{
  "d_model": 448,
  "activation": "swiglu",
  "init_std_router": 0.00901,
  "n_kv_head": 1,
  "init_std_down": 0.0446,
  "warmup_steps": 130,
  "dataset": "wikipedia_en"
}
Below are experts of layer 5 (counted from 0) of a mixture-of-experts language model. Rows are named router (the router's row for the expert), gate (a neuron's input weights, with its number), up (a neuron's input weights, with its number), down (a neuron's output weights, with its number) and show model dimensions 128-191. Each number is 500 + 25 x the weight over its row's rms, rounded and kept within 0 to 999. Numbers have three digits each.
Before each expert's rows: "raises" lists some tokens whose logits its average output raises strongly, later layers aside; "comes after" lists some tokens at least twice as common just before its tokens as in all text. This comes from a sample of Wikipedia text that the model never trained on. Tokens count by the router's weight.

# expert 17
raises: " they", " it", " the", " he", " a", " there"
comes after: ",", ".", " However", " that", " but", "s"
router:473454507510459465500517507499477503496479453528503483476501519475458531495533517469465516466505515486501510532490514480529499539502529456518481463514508517519525550513472465509464545498481476
gate0:513468523509470522453579509476494505491469479502492490538481493564513514498480448484516506532483495481499544503547537517513538513493505518493505482498493476489505500516505487503498491526473504
up0:534541530481479434564435505557486511469484497461471538491517438474491502496505531438485460521504511496530512528480497493504498484504527493508494478530473515485470510487495510510511499460483510
down0:500463485490525501552478449509570487478532507477494534497490540490487498532527481463479496455478508472478505529518521432557500456494547546466476468468493489508522506494450476537501518487532523
gate1:511503498483504485476464555465515469559487478531505518500515456524530516487539526490507513491530478450460481539484509503491488503492533526519501490523553483482533522519459490485469520519487484
up1:498489518499523550494491486567486554466502456468487486505469495469501446525456454512520534502427523524518509472523482497504496533519511475514479490446463499533503468526518495479544467511495521
down1:484463484495524464462520505509474503512480514520494492515484497496555481519485514558504473535467512432473482515477493498501525541520488531504512491522492535498452501449484491497512520486518540
gate2:489491518508514528496496500497505551525528527507461501477482463532478525514447520535500531547500520547501502496543490493501524451506514524510463503448489498520521497478499503501482482497455537
up2:484536486481491495489486499478512493469482490481539512492486521501514517462534488449514464476508477452497539536474495484490477528483481512505518475509482495510493507515518483512508509488492461
down2:512524496477525477543500508497509465486483519488468474448511540496534517526541506584520457485473481470549532503545498453500482493503472519486495561485508492488507497502498491513504541493514540
gate3:471517495494479480547517481475537504514532479495499485502478487486524536476524516500497502484518504480523530509484516499553521509480539498515462530539490563482512497530511470503508473517479441
up3:515480459498503504523472503508516547489533481452504491507507489531500494467449490518517501521531477488553536475504515479495462492468477525497443439463503553485501546483484511489506502446525451
down3:488520519512522507547532502464503544528499485503545498449485534454502501487484496521484498486518518540508518499516485471487550493458527472469459477497477562537565506485494458521487485474513530

# expert 21
raises: "–", ".", ",", ".\n\n", " to", " –"
comes after: "20", "19", " ", "18", "–", "17"
router:507489512503468503489518492521470485477463473525507482479473546519494469492522522457489504510523517457482514492561527472496532518503511442539503549469474483503501519494474490504499517486469509
gate0:465486491491487510501513476553486480533522478526488512509535489494497479471481476476490544483519526496453530503474488530491468548521514476480504525499475467527488518504520482490499484438506480
up0:460490502478498471493572491534450483520539514445526477489525509507485511488524477519476496468540530534511504497478503508482485518482487538506498486503474518521487570514487526539479518528509527
down0:509503504527523499491476488431513530480507509516507505541507518529515507505504492476471516500520450492499463495528506515522464450525478509506494501486458458545507479525505500507534517500504504
gate1:470499482503499460525543521478502501483527522505492492470518481464489493508500460490472496483475506484533463542459503493495492488460525519476521536549460474468536492488487505493531548481491472
up1:435472490493502468503553465487500523491514498538501514477496520508554488505474469504520505473502535526552450501496497474501480551516488502482508512506488502519549495529543495477506521487506504
down1:446525537484485502492521490469476501527526536490505521480535544478534493513467480489467525495528516448461472490490496566549503497508505546460512440545514544531489504492531480506475498463511495
gate2:522531472499450490504496446464529509504510548547495510526534527524464474508539460521553502482542508505488526445479454482505552511504532556498506507506477482514522479478493499515501516514506488
up2:494521489456470466545510534463465512456443490503495522484459512499510496535475509503483461535502503507480505493527519485495465527528500489525526495485476527481467505521498521483508468536500471
down2:490500509494503529585525476538483509464489525542521511517464471550531543486485467490480545465498490485468499483520554496499520490493490494473481489558493522494494492477498467499455496469479518
gate3:533534523485518500535483456461521500515549473500475509540510537519482478506510495489496508472563509478490507507492505498448471472485554496526490505500533461499478482500515496489484508495441506
up3:485424509492479492548474494541494472471516480452545511466455496482514504507504522498511510489507503486534493462489473492483522494486507487508495509523521511529473484493486465504539527504570533
down3:501496483510521473498526494473446484506497502512520475468495513542552503479515525499524472518475479493483527516472465468519462480483474536502509532517498488512471485479484436502513529522468480

# expert 20
raises: "2", "0", "1", "4", "3", "."
comes after: " ", " |", ";", "1", " +", " $"
router:510488502526479512524474554504462479454486507552515500488502525478519464459492490506504510494520546456477540510549496502520518481492513520562476502482487515526498518516474481538499511511513492
gate0:513466519528492490507494492546535559517497503476506469474491498538493463506472475532553488451477490480559502521518524502531514482513532516495520503521527486529491476493520472510477495525483535
up0:502534484535500509523517481494506494496473469519533493515504480467485564512494528483542498527480527528464495482527488484502510537491473531548499477518512523475486523480514498476531512495495510
down0:453493535523475498471485482525482474444495480504527540457553479494541531467499498554495484442513496490494460488533495484497486497478478502481528494491510489517525513488520494466471497458492509
gate1:489478503469478528526528530485492450466511476525524511490490487505513491506486472473506463487447484507532489483434523460514539486497503454505510527543495492529487500501479531484513463513461521
up1:524514494507499473505481462490522486510543536496512471494544446531516500456525535514456472519479464470516497486508487518505526484470527513540523536498502482519501533507517501509506501529542450
down1:506497491484483488509510538486485512512501467490493482527501530480542543549470526520474496534561569502525506540493517515495515519466494508560477503503480534487467531528500485524498490533511523
gate2:453486509507518508512499485501506486452528468530429493529541506512540472507476510502491466460502492515490511511500471498538490520499491511517501467501485529503495527518490505554471492483493517
up2:491534457499480499495536509485505500466501524571479495513495464559484504472539512465501520543524488469489483501528502529496500522492521497496486508466428517496500503480471509523479493521502504
down2:568522480519517459502485531471519529489503532492500487514471487499560484521523479451510493490481517555510506503532460517490489525476438501520502465466514553499541501536534512468478485505512519
gate3:480530438513460526496511528475476513502540514488488486535489511475522511490479516456462498468469501508500490480519551523512495520562499514514526507474525502513486483471494467531533505524532493
up3:480472498533474475514494480475515511488495497496487478473482533483500498537494519488486487521540513471470498481486509485543529476468510493500532504530532480467506534470544462499498533551504481
down3:463524489506504474478474516469460470497490468460500474516511494460528478567486502493505502504534509530536511445506504452478461547484523500547507506484491524512489552495526521474508494481519502